Experts of a small language model.
Size: width 384, vocabulary 8192, 68.4M parameters.
Training: a variant of Adam for the experts, 314M tokens, 5185 steps.
Below are experts of layer 9 (counted from 0) of a mixture-of-experts language model. Rows are named router (the router's row for the expert), gate (a neuron's input weights, with its number), up (a neuron's input weights, with its number) and show model dimensions 0-127. Each number is 500 + 40 x the weight over its row's rms, rounded and kept within 0 to 999. Numbers have three digits each.
After each expert's rows: "mostly gets" lists some tokens that are sent to it at least half of the time. This comes from a sample of Wikipedia text that the model never trained on.

# expert 5
router:589464575550459485471458460495502469476525577493502439478528556439486497465616482451457512448504528509453462462506487520475442496479472475504484469574519551518455484510489492521513532531511521539478507543507429535500492453537463504476491473445450530494500555537461505474551419480548504538490505474457521467521451487487477446492525490472497458490522500589523457471412532476484524480492
gate1:464565477444517505531506511548518468490443526540545466497461428418408554487479484492519440470484524535486497497457544464483543486514517518514468468487481573454497457441446548556453536563510488559531492515508472540523540594507441555527540484504385474477541455451486482537462407509508518443550494561520479478513481490577516501491559482427466521542484540533498522493463491495413554514543
up1:498484552527500472488525483474470542560468524517503504475520534613545503519550550509455504492550486501550454535535503515429434505500443502509476570543457452564489500511558515505563490465552499480472507457487504490468437475529535513487441463481563487521504487552492509437544573454533524497468488522484482556495487516485494503525482549471511560506445468517487506486499539529517447551460
gate2:434496486565510456558543556486436505486508487490463570530532458463467486512495496496456519415541540567483478510475474502496510555520528516467548552524564501507511501567489502496436454522481525471499502538525535491452490474555446525475450468466495542501505386405488496510474551576565452492460489462528502517513485457560486572554497512531550473469578482487480521501478524492463545491488
up2:556523544458434502507499485566455506474482502425518547493507456510514455418511499538479545513484596504557490463462494495515478423497576515432460505549494507492483503581481501459473533560553479527499480507562538494508469519519499518534464485513492526508501508516523551433470489424488516521459475498543533448483494395436542542488519469476452495508482533527502488499478439501530475517485
gate3:475567476490482520522511569572474520491489527463520595510453579529436541531439531522502537442451481502498508438495521459466541532545548496519516498488434415497451469497495461449444503491498414523455475541492381550529453486435500577523519480488521569551522431541504545526456530452469507491458441557498553503612468495493504541511540561504499425526580505521496510514466457484518558515483
up3:481417543532575517572480481463404438420513438488542483470525448482431436470503470454448448528541473546473437503528470534567533525498546495473482490530524481501567508559502508498461480481459454510547446535519452539456482477430455490470534426483488493491576525507493482496480528510507512559466502510533490479424460412506495536468497525528544431406513479497533496426513495481475497474482
gate4:498492471502466471553559537470456516461468523437443470512476537422489608508409486527553532551494487506509558501535491525469498525549553565576552507513483457496540436505530515498498520532496405483503443505491581544560559517548533492546485448552529625525488498479477526470510472492478517472484524462541497497490531454590499480504449572540553474457463541496444428506531458501417471494470
up4:467545567499560482444458532560517540560592494523493511486522469528522491504475537403505527497510493440435606553436447499443572437549567509478451466495496448490515497575500558492458494507473525490482493529503550512546430511558452487486527443476486495498475519569507463481453564545510498484514531518494508501448456510543507508479465521493521484513514488487481555497526454523512575477436
gate5:513496541502464567499503551532485489445467490519492586448525449536501482473524431474467428514494496502510502473507474441517532573473535536492510450433526474418497448559484485423482491467484501464505443446497482498488470516533500537434552485524507365487557452524544470485487558546439471498464531476487492496433476456421497477556556503499485504467497496576446486584491440532449483454456
up5:466467448586505495471480532458502592547507596556535478486484484448506582561477451504601469539527573517474588514482476493530614514450486484532460522526547483507538444501486521484456512576446515463524534513456491481522493530500514532458522491493567485627488565541541542529577509487524503466529577555515424486475482498487466521532497463464514489481443564519484546556537411491527507561479
gate6:463540513519470548493574549494473494520551495542529457545512463541573496591389414488498513494536523474584522461455533483478563526466587521496482454480462520470476489531499489441462430514559543518456478498594526522458519463448582541565493523485414483554445552528557465488546560425505419527499459532504531477551479536520492492441495496516555431541547480430503505504578567495485496498515
up6:515547542540526528488531534440528516489522539510524456489576451460592523477514499515472510540502465529584516495505485549523572585492610558526482537431428469506417500515525431462494446507504548466503478552528500476496497502546525492524496519504477446532527489526581454557505556458526452481497517510483452489474470566462453470469446574413589418519498553482521518508513499503474505464531
gate7:488478475533489536531507513498484505545541538546542489486562486484439501530431548575486489517530565523494607437434556506554507538541531522524457524490456525489580465484526439485506499452481479486465485530530547433482468459535466521504542478433515501504521369465511602584468512496473510496527550457517547471521527471486541492546506524583490436473432555506553498483480511533495546465479
up7:405517514463448481571511463580499499505394441541565509445503542517530516601414476504523476375475512516502503486527504506553526527428459451467490432523463492563473435474583620469554516474461497532477568504553470464532540506481478502514555532451473477620466473505535496442495567552532528587479481536435518509490463481537537549498542463505495476519442445479486478504455524504513482469610
gate8:516503556468457563528453504513626475424535558510510581462498460446472529503509426527547446546527533537472535493491494478469495539502479450503535466483542417538501427412500452510526460447412512467503490497598516426463511499485488511458536522492526504428497483495533497502459522447407465518574537503482418546469551522542540486494544538502536564494437529486479484512430462489547568469505
up8:555433537495504535477478480555550469554540469477481415490444580510498428507540553514507489550609547485510529520514495532489465501448507542481519545528407466490553599433461460513484527462510526512457565540457505434495531494524504550589566457450427515419577514492423532435487472490518467442505487472520638528493543523448531493430497515507563501544502458423527528468478519492521517535520
mostly gets: " under", " New", " b", " s", " some", " two"

# expert 1
router:530504478492513583540445468448554516519545487433427471445525467502525496461545508472454517500534551458585560501451469482514535513475453464400514508484486545498519513521451496521525490585462478535430475507540490462513458475494509575482542517469456535426467487491485464491512482509517496503450512518522508547575472487516451476487613514374560473473471476533444453531469547504481495493494
gate13:562540546447495415512506567558500448497421488451499583512539556604501489444531485484479484487548494435534502479507580552461524443416465463505503428459482512535474458526518509528429537518474496510458508458539516516546438524567484481521478501492540473501533469535541481522459539467535410454479522456488493536457490533534513512517474472478489577508491415569524486544517505460508496476516
up13:504469524427517444548477530531435459469490512419450594513475500555434542431562500486496511545551455474504524518491570513492493481434424492501540467482491472498495482474483493557423590507489447486494547472529479478518463522520482452591553512493498453446571482540536468465466494482547424433478497454499519465516512487475533477557580551508554565556495376497505495494535495469474475506465
gate14:499531554483437546561525526496505489527494508461586469478467575523470509532517531512549592429528539513584487472500519535565489512539564534520577510493431501536491517521501472479499508526521502489487478529446578453459521472398495533487500487436495498488509504520466497509452553468439496517446511473496541545482521503418469476461495483550543385492509480488486514490590525473515598501493
up14:457476501470468487529439518457434427505520497406489483489532490471504482526505564485533541515483483450484445525556527550478539477501464490491530516495485466535513490476583488554479456452555465523388558520532498510442482469479536417500467579524493540537542529513482532479515483434595532450494506480555478441553497502489544540473506435495511514478482443465485462447508486519548471581538
gate15:567461493548472433531468444545583522526514528496529531507460514483515472533489417474455481437516515473491432401515519507455465508539473487476557452512538495508482513503423526490470446553533570491454529443483469511565506543534517566484510513465480481409504487510511571507497522478561505638458422551493481527508518471502502526499524431470485519486477433393497501585543428528528509453506
up15:489523466495519501488544495484478503467532533455473532533556564497488467512445475469496512503455484521440430532544539460438516442479488511507465432509545498502534507558501499474506520502507538532491474494540473477464504525521464488555446516462473487503401522576503520502500548461470455577501529506524458558589540459582433497541550448458480573470488525481511520461509431431515500528532
gate16:521474535519510507556504447482489431511521520501447462545515528518557518521470438457482494430490548520547438511449447523499513452523553486550506486450510501583540446492470472587503448493594452514573571539548484526465537511535515423514502546519395481482460490581476588488533548575518485587453546508495485508508535543505544554504455484528493509404472478490456466508493531494452511430552
up16:568461550522506474508448539554534493518532554475535460507536465539466466492424572487517384455505505536598495534528579524478540410520580495443556470456503465496510529499531408493497532496485530477535509461461479513476494510483502519548551563503536519474507483510477535445545516495493481495477549425493529519541440487536474528491442482513550529498514431485473514507478494477440471499480
gate17:513531524513484595544539508537444502508455513510531476508502553523481480488506376492491438449440478525565500496464549425512533527531446451509583517550522542495524503543438503497525482539539475453565492504544448557458464523500513536531454491490554489480463495509536508419470466436521506534490463559530515453471507516500497484403471468529493458493496469518524531500506524469553442520487
up17:491496474486508528544504559544517537544520583506472483504477453531585539522555528539450488434500547497513456495510497516491501500478472472509442511460488477456464503502516548496498539584502478543501516429481513411486547464500471400474452471508527468501488476484433486579568564467520508467474573573514541537535490533560476517605520505557493498485547492433496487506537499486445539462569
gate18:453490541467505537579579487495459506560560554492442505582495488589540458471477532467511501472492486498482496470551507511563495484547556443500483510493467505508464525452540487568507505497539473489544532533527501530508503429443507525514485518442475550465536559491486489511550506452518520488495470557502491512457510509492496567484489433454439407479493538532462508513531467558471518453491
up18:487539536489469462485436536474526538514475562433480494491474506482468476473513486526505417541430536475441494427554501477508450503537473531431540468462552475493447464511565461524548483467483527371486534473456518446526527504538540525558452512583569459532496527448501484491574486511447435549460516478490410570494508522470441444524523491451473560504513603610464461501507455482515511500558
gate19:486499477533527463559574521516451503531498482506548503500628592428477451457528462511527452584537528480487512465456539513445546535489525481495527494508552514515509495510464559585479510518520532537521487490500411431540465464547420533450477539524518478583469549502507497436478469512533517510489461471485438396462519484469439533556466419533540541561505467488469493494513513457497513539393
up19:544472494511475576469433521429446470466528471470438490483442436526540554516524558512514485455471507526548530482515444529480494487482476517483529474470415471549521457416501435438511463440442444417500493552523503501431510434450543489564480468481476517393500473514516558472532520435485515521565522550540563507486493458530577468465496565460582445458466558520517492454496514502456499409563
gate20:516488513479514477483440504551458502493494489445571499475445517451464493531446470422547533568462504503510530537405412587468523515541512508528510522447507488539504499433526497462478471446479533453502486481526515450527519490504462499497459509555558462493494480535541543483517516533573538534547472518513485463524506498552523554516583528484589500562517534554459517489499440500481506496525
up20:505460525449524531484489484476556529482513483515478405454516494562548417492545518539488438498501589512490498502536482487501495464503510521537530512514456468454510473520558465562488499465538447495511455509458503442482552533534501557475474441515483428501479516451448518506474482471453550542497527451486453519511514518486461447473524464466450563514486497485534403567463428511500470536535
mostly gets: " ad", " l", " Sc", " rec", " v", " off"

# expert 0
router:423520497524559500475517540470515484541497531514544487490511501494470451459485559525511517563492474544471501499489527452513454514518544515554517473448535452449437550492440478522516508546508475507425534475471511518520461441490480546516490486496573579429455525455490490516409516561536528471442412489445531429464498518463528443520532464506537497560484408521511564507430496452452478477544
gate13:469480472547514476509534461521516491483481508482473500509527486469528609508501532513555491509473480462578495416516493502488505431592464504498437514556513519471556483547454393604538450586475456426434428530492572478452467541573473495580502502527445468545473562494452516499478520492529458492493494479481490500576486456477534498480465436452436440546405470543482507546516462526471471546495
up13:404464537507501500574525470468462532487437533552456456502499476548466516436402446555553518500484461483586455551479457397500487503546415479469501515510503561465561424517473466500485472532454469480516489507501493515526454496534498523587503491480475501497489549498546522491477568528511485503535473551500472499553499413559477420491528500562458489519476591580530482528537506548536500510613
gate14:569508478525494480600504520565556495559539485514561545537490485525493581506541505491548582487470507465469511456465481547494565507520449465443476578516457413481433478455485467411539506585514406466475446518499480508450468507499443479506510525454591487511507514509490458504449543499508499553478630492489460477493454533551479484514514536548547446478509527499474466478549482511488530537483
up14:491440488448459485491415569549436493540505489494528458515543514461452522487467581535490555555548487489467555562493530502491552454543542507480429572497477449507465502553507483477463519530538420541489486488437554473459553420547568470526479481500580418413469531521507508506510554489532423540477478489518461500473480492504503571552531580526553470489528481510486487503537506500495503462408
gate15:542500519559531561512486534463522506485526494504474538440465522499544564525500480519508525592523520465572540499502464542494511491456541493494533534487527496497534532468548487541486473471451493484493462535437495508519508502454497581478501509496573458517533439553535510539444553602470446449511457567492483495514565551550522468533551440573568554564452515462557542512522506499570501499459
up15:479495457474434457476475481549524480575529507505563454509390443482461466527459464473549492529528509481505539566488533462559512492519534447540521441515487476510518453530511550427506461595534440465485544547466481438556549526548533473616498503495477481434504511499458541438498495490502499516475506424476549581519532476514560502462489602435495516580464484508521527538404527517494485495466
gate16:533497540480507560498431514504531487554541516494453568435463463527563470531511469578526519460467503469533506493529476502535578556533506504483489549533500519567521476523507493512392567467547477469485446555457544526501483496504545486542494492504521502541492500440580509588474532465463558486526474465511479515499478398450497488518489537459431522492557534525502512475481388509476537436493
up16:435428453436470445529547524447460525456460502388492483525517508565458532455431478442497511521526502536516497459502566470454501420466506537483543501473489423490450460430505449498526438469467491534510506475572517509474450532555449526498462499421501563382472450515479558429509520540548452461496545559499508410500582574589507554419478408506493534573457523474467556550540547586530423557536
gate17:578542549476490511527495451525491474503567534518456531534487521478527493524527509485489456508514507489458542474480529481448457503457494475496461501494436487531541509547580554481521541567483520506510536495480451541516510515470572461490518513572459423504544480487469480530541473501475455480504519501487454580548435501532522479457475597491486553517500502535524460364488527497564498515485
up17:571506476483495501521502457497464482551557547508418509563484525520484451516554504478448513486522549494502501532459529488428486518483569500506506496515486489501548545573568552483526477559508514472520546476471448517481535518529612475451471522603497447469521522518520465566525483507520490483515535517482510522508468543576547517441519538501535570521492438499507491395512512517573508517488
gate18:428535545501431538509513523481509483532459515572523435485504552511479561541532519524533481463513496537558461462573566475591534449537513458517525499532531540489481484485548533517480490494474553523477563479529536417498443518556459429513497517491385473493483499569476485555490491489497506454523578483511517413501509478445491538438470460531525543516421439482488480559428467476559440493505
up18:401457529412516478467443576517476481430492509514533488497530521483474548490490476498519462386555465554506546467528515506541558483446578473471520612490564464476474458486560531497522542551449540504581449448480472529601440555449469512456495549470461538496468540507483554494487481501518507548500627439517492490493484446509504547537509441532421526432510558543509485479441547495556513529559
gate19:449463509429479551498478508498511376517501477501459530516541528530524487550426474441488515441492573494534473434551538495521549512519505467565473555501465472523473497494471504462494557504491558558437493532513527552444521512465455482473477560525480549504462512503542532453572462482511505494514498521555518552501517555585510590426538483477450456471471457560526503503486468547511536441543
up19:486523504487513568568600473515461535534485430474463567456507531504524509563540533508509523476428475440472560627462516496495505492523504420506575525529421506494492474458543461502544446440426410503553569480488526500464442467509470498491507548478550533491499513472482496533439516511513491511485520517467485571459498514517479490492487482511500477512539570458453357555396481483450455486552
gate20:497478550543477455516494518462435541522446494555522553465410518502466476434461394596519536472497510522502481491539452559506492507450505466496524502544491541422515464470458526605489535566477483543469518476528474380476443482565499548484467550512521463471500417504529510555515500496559478541521536548506527466488520458404489482485481468546522518574471457434398512527500562426526510455485
up20:434527489495494505468474542429522431479538551567470497518579458491514493508521510513525512498535479490505501489529507453473544462556459502510469493489580490515501500534546471496440407493500507533513462556486474522529511452561494455502467456561527535459438528504536495429447529467505507507470472612496500526504419501547497498541501545416541505513483453536477510527501442518492542540451
mostly gets: " released", " ", " water", " Succeeded", " both", "ll"

# expert 3
router:467517474482516471532527448448564576450540498518511511443539550533505434523487526521465513553521490497490498567447504500551525456418472526486456485464442538540469549499436477547469513604531480486507480456453430491508493533529438561508530448528520541468451457539471490446542531526505528485482495500521526491472527498493469469553439548502507548537574362528509546487450502491539510505423
gate1:410474425491470587528472522481508540563498489512542477579551552535491487554516478466402577489503443520536523507531465490490540493491496512525545562495472517441538483509475461571531532496526569512490489564528523545469486563483533501525532511502561462522501520541571558518526560560541587521489548476515531593542469525528480461507472480517559469500534444487498598538550470501520529498512
up1:503502509549547480567424553563484489443520486549485515515481403547514495524435509518546466528496491450489499462497504513485513495567606469546509520502541487479509486484534468485603461526432543409483468487506540531450455474473489544495486558494529553529502485497524463480509470477457483474428401560536506491497488471488504439482543498549482498481536540465534475539518488505562469488452
gate2:493490538470519545602532482505485485517533452541469591541489474475556459510448525509475488474489506533507524453461553485463511588447475527552504462498567504480540442498439506484507489514507560488498432454476535485477614509541443568495483478495583475571545489466501474583444487562591470455497534500504438417449528544527467477542477554547494456501528535480566504495511455447582526476452
up2:499486453498474501514477449527469498557512508415505479484475489478516469462458447461528543531484549475458567509493495511516484494505566486476517541514472477579545459453561515471454588425499480480611496548517552475558370461542513524494490561501539545407550529494516527516540520476468492526519488475462503487508483511497537513479489511426545477456561489573454482514480446478562496472481
gate3:522491563566518498464561468523483535531477496486502476395457521495541545463510445525480491526487562461467505422455487491534491467565557550465421526567567506529498436523530512526487458504489410484458480482522517467455555449508496570459487440547534490500426504494513508578426506440546496480498528401474513521446500469519464414464495472510458490470527559506446431591532501544476476516512
up3:403501536519520504493519508418519453450504475545540543530554470528593494514407437482530530520409503512488543517537519562556492527525464463526485512473468493581484569544509509517492577478492531472570516559532474532486495544559517500486533508377529539525465523490449509434547491444510521566633450547493398496469500426514493571497491487539475464516449583541469604504484508511522513484522
gate4:493480537534477531560466558454561484527562454522431569478494482473555546559523528555552571442490495548501512528461498536519530585526515503564498446531482461515474516498499523539461545517482464504489522539512546524492464473470527481435471496472554511521542485436466492469523487437542524486490484483509515493505559437523540509539540491469529524591540519460500446507430540494519572476529
up4:496487486541546460489512523493547488463515536443423453468565530493495534474477516542505468476548534535481519517470527498465521583529484565488535460493495526520541464404552505525511469513471519461464542529448500444455518536502516451497516516502519471563538500444457487508602478466439516602480502569527460538529525460516508583489469543485512438469530533483462536442483443503451528548470
gate5:487525519481454532502479509550500503485555515483501404492513497420497505460497460540506466486522483535501479509530448488536534552503496556457549460501514514487567478458533514526525560509471502579462553548575505464465521521501477504439544505539445527474499455450499481461532492519541471533552468513508504461529540500420493545525497504485511511487489515500504505446426438477532535445552
up5:541513505465527482436511511559499476535528473460568450491529523571494532480478418494512482543551494484499498477548529504478509515554483513514465479419524528565536514536449497483520560533481450528442489508505518508495534534428454473479490473560434464424470509511572519527495452504494421454442478442491541442426499559470567477376538554486515549506434532537474544489506506502476578454529
gate6:479527486502431466544539504553452553519450516485503509434438459516508533534590506556492451497473536443513531412457439431562541529567545524491446477546565560486503477519479499529521600552439416468516454548510556442493520475508441535489508419526472495488498503412529478542409541476458490511547464460499427506502556485444478464513477494524479428539533499511499459573577433544439491511468
up6:509543506525453518506503442501384505468482510515468514467530466466569474483531503541462490493479474467537565516454478523498539498525471481488497496472528530463516491524470450563484560501460566591567493600518518442505448587506522427465483546540509536532508469504539513545443528531465546459543502539504509524489486429494425534495535518561539519562540508494506551510470497534443552543523
gate7:485531497441517519437527533463523485594436473476455434511479536496480577542490468513496507439445521471465517502530475517566554474430458520511488564478552524531500479517512535459469481593417514591497543458545470460498527610484490517492432524465439499529522462430436497473534552557469445504478511466500494516446474477558538523507503486565483486435543471512487529510517470486507576503456
up7:534520438517505432512517507579518444523527534514440495625474552447517550590537491442447477451481484439469480503479440496470507464532530536538457498490529466501524513556475531532498502527505432509404490510488547482464536521468503531479535490485424446484504508528485536466519549530482499560505520461493456488484533497493559568506521485497497462437539504510476485536445476506535558444388
gate8:504492483547490495443476517486502477488523535465476493404492452520488446414468538544544511509508485460538460500483474514554442486520487565478407491501475550441453516515552501531519505494464457476449439542549492489453543493486475520591552402561410425476493476419532475488495485508478528461549511408479522451464518511420486510516572500502504410519422543463466509575498453461538551517514
up8:503475455580477524450467468546476521465546496511517475419484561464516460479481492489533437516546476421473502529482512464538433479486474563456449529517542485541490509522502559501497528546466548495419452518595462446451482474450463533527533480489432462508529481504542517546431464523477540458532556543456534460444533473410530494435497484460527447531440504527462529522489519481557515523588
mostly gets: "si", " can", "enti", " GBR", "asi", " United"

# expert 4
router:529564504579550562512488485519501520450514540553552500518490530462400502536438475520472551562463541538502458479474475513544512535502451493527508508536519508530599453483479444426528518510528480520458448493463468489547474520527576444542459524465528504528556545542431456513543537561535492483488488518458556474429540468513474502551416481516504607464491448485539528436510505483378506512446
gate13:493527501512468549522567484505555430503521512482542530449476478511474508496445500469548497561461442430454532477438478479495504493518566483466515513492509506534494501500529410460505467507482499502442526522452458494561511397400503550523458497484558492475490515554460508462466516453546428566557500507495478502469532536546402479473533559519600508532466495441453478441493520427457517521547
up13:573509493487518429459498534477496455494491474543543490499533503513519575479573486525551485464494513524426505475517618546523444468438524486452542467531496491548513474521447468472536496574419527530495591502412555428474518529437510474527469506511488514458469487475512535493583478517491477527483487511466464467529421431507506540504455549524588501501497518516470564520511429490501469518486
gate14:533494555521468517519549558483393524468524534559575551498541474522433496531516505433586555543476492536543549421491571521495475524534491438508532537467514466486484416454524450532434485508495504491559516420439532482449577537446496548505478524565447500554463508408458560443539509537512493495421503505476450566548489493501524491511496459455460496489519516516494514484464502468531527399499
up14:486521449576558489505510456472527519401542420452494569477546492425486514428468535499412525520454484469514511460493532392494515504571508506495515408484491515444490538491490500506523502497503511525484467550544556539509517501543529461471539435499391537524505554508558500510573505512508510570468458455490478532503460412448483486487437470371481569488505539523555481453549498544557451509497
gate15:517538518521419489470506504462478483479469517504453506478475479547509475561451401500528475449482447501551476517456475498565406482485490505528516616528490449483490555506608481421477514483457509459488511532514505495485501553460477452540444543421443484504487528524461504448466552554506499535450474468502534542526514540517519558532557438491426506505507551569519519527451516504535596507510
up15:445479555424562538482492499499464515507544506483514456559448481437490481436469546429452472435485537562512472508504475481461549510494527493518589439522479498463413471516430472478494489415517495478477526544494474538563528533462505463513468516498534528534454509507542521518548411451488517482455520588506514467511524548494456564433489504476506548524510488455521495451521454555469421505437
gate16:412538513531494560459544502455438532518527540508474464533494482498578476452497504499528614529489552535511534519436474506508501485580548480583448517472505574476454467551552377520550459508520516471585498489445545501550436453466560564480603528422506520505490532546498449455493470495497532578468488448508519530508439519455517418456474493504557465520572511491525519535473474559464564505514
up16:383532533564560474487489547436515510493469503487574520557480511474513485488402526519534606548463537461514473443416542479469464538526513478566427481457499504518392501496579389485518457490499491471559547511499511514491415474497534513539484480505569482544485544444478494494464482435511525514463472454512496489526550510509442491517507446517531494512568536541522542565464496606468469562499
gate17:513520480443533495501479502503548471495494523445491517462494550452547585555434485486522425494466497491455501522488489489424533538430528407503508495498514453574424505487518492482440548463480455444532471421443484473500466517498525483486454541591520462491484539457543530466566466453445457556545569529500412579550505533474531514503530470406457523510525577521442519501495419538558463457554
up17:461507501461605561522527485514477491440448431493543513479542516450479465539440512579471566472506452513511469485546546495504486526514516521519604484442498518494461541440496540429521484423545571524562468513529577571487581581466466459487532532470552458469453523517584492524488480401545550488443489540503505460499495541415421519485536486504495564516552496463538590479487458432484407552500
gate18:523498570469531524484516555423543486482537526507515512386517515495544558473412471543448488421473526475515506510432530486494477540474502514533457510549458524502459377508537483458506540509454462528486454487481551495498572501526484526492508452508479547500456518493468498424541524437468496482458474535517449489488410562474544496437609507466430494492510403528400496504453498492486531471474
up18:506474468540556461520461432531429496474527477513590509514514533535511459567470535470493462505524482477525423498599519473532447465472470421453512510522516485503529505460485575517531556479507561541532475527480470538560522545494489506454505565479649472466516521483507499592475529511491477535530464428483528471597542503531487474538429446522512468451476615495511497472487503476543485559524
gate19:440478431476448528519533547485532457479521474454453500526425472535574480533504475480532500450458529559506549546483434473506499522464454498519515464480576421562574496540456530496430425511505438487503421440499422488574579535590528488508449518490491472531584500492495571547496560524452527459519483582514471467553549462549493514494583491489411530457515537586511521510501524543513550508564
up19:491473538451450483557520518485451534484491485442480549449478454452472500521524533529604485490462429463487413497520504490455435528500496504501508574472491461494514518534502568474516481420465502449471462534545401452525481485475463514518470523486481551576494512416493478544465508516458546468439504522460495446444500529516442527497538535462461521504517476492489586531476483461443409521539
gate20:537531501505429478489557567479575445547450529499482477432455552475464525453536451506512445494467476557558507476499435544561514601522511538475527499534446483518487525483456482480511533468425515487541553536448422510496530559529502521495471504534532508449534455536511486484485418515422489488526507497525437486474545497538506460485454526555581428532496496524472546485501488493454579538530
up20:468508493453492443506465518495490469435424450516538487514522492499503460436527543432510482457405466518510494434596506529471474465431507440479499460515567523514458483537499460481499510525495593520472461465488523497530388541448539484617467514500625445482479478459527504480522399541563551549464484555524481541551483513546521543507525446491460519441524466404472523480537567469512494483623
mostly gets: " where", " included", " because", " However", " br", " Th"

# expert 2
router:467532505502521451497439535510435500485493538568482420452512484450439422444501531487500509559480502514516551481471485450440498471495514500514538495441482570513462504527508458540476505458539493521461537505475457547574530447470465500513543396461558515495516510538480529521497528511479507489475441512437612511484456509534466449514457558452582513564458499476477464389538506487533459547543
gate13:447496498580490461520435506489512505490450419477484518527490546462499533508549496516506521440445519471474514487482484496488530485543513535517524540509459507489545528504487512437462547511548529476524413574446541431470474503536390507423492526516506528549536444517444513527430544496500483509490481432533532522531464583552501509491461472457483493542440498468500473512546540477452518494432
up13:512505465534512487497510436584493547552486515519551522539593548446548557491587504532549497506524538400501480553503547499554540490537504438529526537496543507507520472534496535472498500559485540477507433490521507519501466490515530597403519500513596491531518489493494412536497480529502523497532535551501550521398493524478440505552543431559481435541469477523481513520576575502511531458448
gate14:540524484536455534586599444519485536571451524493513486470459474468445428464479492542514427547445459503494517561477473587499454466533554459452519525554461495516534493480542470433463495453484466488505499441585529489455500458479444522559457480467490464561525482535471565540439506526545407523510509449499501415453555472480498479497528525554522504491520465486458466527486481484440536458501
up14:584500502487520398498453508500499538473461436585512491506516525460443469538529600504511533472505542421473510457553528497508481493478493482564506524454529470458421562503386483468462455450490564448514499470527508464527503513572563467482472533542520505545532459508472491481472537496532473497495492595518491488533489497464468463502456498512455513475514446536468544478535547530541468608496
gate15:482501494510489491506457463536491502465568495501532587507510506591535487491445565535489505463491533455559488490555452457560504532528518497486429552493483525460464494570454512513435400516536488510515449499508480566520462525488532474483491566485479484497496498538618522534462494497490521472474472551500486497497435470502516534491476489493497465520525481482488579571564479510464576544467
up15:482557504462493510513474548467542479457450485490469509498513497526555546545486495447561516489512469563555529537502373446519510513492469480452485495471528471540555475508456524448473468463541477474493529539458511452501529529534461468455506467543511456533534505560389447455414612478473487578583579523497423532554510578537523494544513481571507509513478576529553521427498480509488492502482
gate16:484502482508490438575492506522544533497434526493534472486480495510479530521480415507476509446435535514489556510518466469474502565472552485519475448560551420513417466574471490425510464557424505462539493488507536543507546562522541535459486515466530543484490502491509557507534508467462481602546514503515480498458512441535579446521544507468565501485526539513490450502510450547492541482510
up16:543557530537514494496504473507461503501480441532489487536509590526502463409498476538546492544548526561551518495476555505493467460499490520475505536482448483492512524484561516460514523527519528531464483534484485455522531444479457529511511505494454498481542549480489502477469491513516479502483505445488495453538477509409539481492468464427490509504435535489480546428487536408519530496658
gate17:458458524523526498552544530526510482423520466471458513505540503540542514550513524566502525484465541433553485506473481465508494462542549548530454509531493494513557455427619509543440491453496566524560502488530429546476533509507478462568507609445502423480513445497559506529504493443490496428464514489509496494536560495495469515504496499469486506514521409518492473424428507477480424480521
up17:435515501519469469517531414495517505507453496494496503502511486565493559549526578520613482496541518415525534512497511470441513530470505488515503540487395487503459511501551484521506476451510511509511521516446460490521536525536522416508420574466495448495496500437480480561456534487474536470498478518462504501513540547474535452486482501485463537493452487571455450494468481455558456536548
gate18:492495479549566493429480562516458565559457582517557530449503574496563508513517438510514521507463544410541559474430489500490525524580489481513403531443425521475462498562498517533490478508464476463494498460478496476479504518554478524402548459539515517567469462514522491558405474488534473470509556438484412577495501491435502475536529484524530515509564498423554514563513513513486470525548
up18:472580493484527439528483543514545470428515468484523542533531486534530515458483532488419498485555521562538421539511570487496435448424470500501508495492458473545493525502504474470524514485510499470456518483513555469518458546500525459607523473452459473497493550521530490462592578538534463506478435565503470452474528461550449485481509457502491528498484464512446503419496497547595479487492
gate19:429482551536558538608545428449487478516442455514555513496533467502541470501492548550568609482466526475534461369485540544523504546481538481490500560482447537521561482501506518541455481501526418503576482498594472516498485509458548552526467518425473511470584555468505477470558461597538535531438564459503517554487514420484522509460494486467484429505461521634402509539462537506505494552489
up19:544531516462444524531562483557511534463534473487485472541548497530417503522495514528490433490485558510412479511554494579559446490476445453496526499524535428583514543474550495446505640492484545473463497505511449467473544529526453548458461469519429444438458491474517492518523526478397464551463470526504490521593525524491502489528530497444457479508586487487464556488515455514543504505498
gate20:542521461507525447508517511556573517471459488493528475512501446460563541457492501567507504464498451464531478438504485515461550459516484545469500554534533510531499491417568554502519454474540443490494481525475540432529527546556443536485491449535472563521503473456508496502476451420498525545450505473542515487491467456456570483482467506511494472548472494505420428494499500531508543496449
up20:437482555475456532509463481412475560490484471518474599459477535556443503500567526536550455502465489495554470502518478516536425472478505485534491540464433539458483545574497483504471514546499523455557468543533520592464510458494591382529499546468509443467479566541517478531478513568510476510509497483487482618569531518523516535506509459504486593473479507525574452475581497490475444491539
mostly gets: " those", " Europe", "ration", "oli", " imm", " football"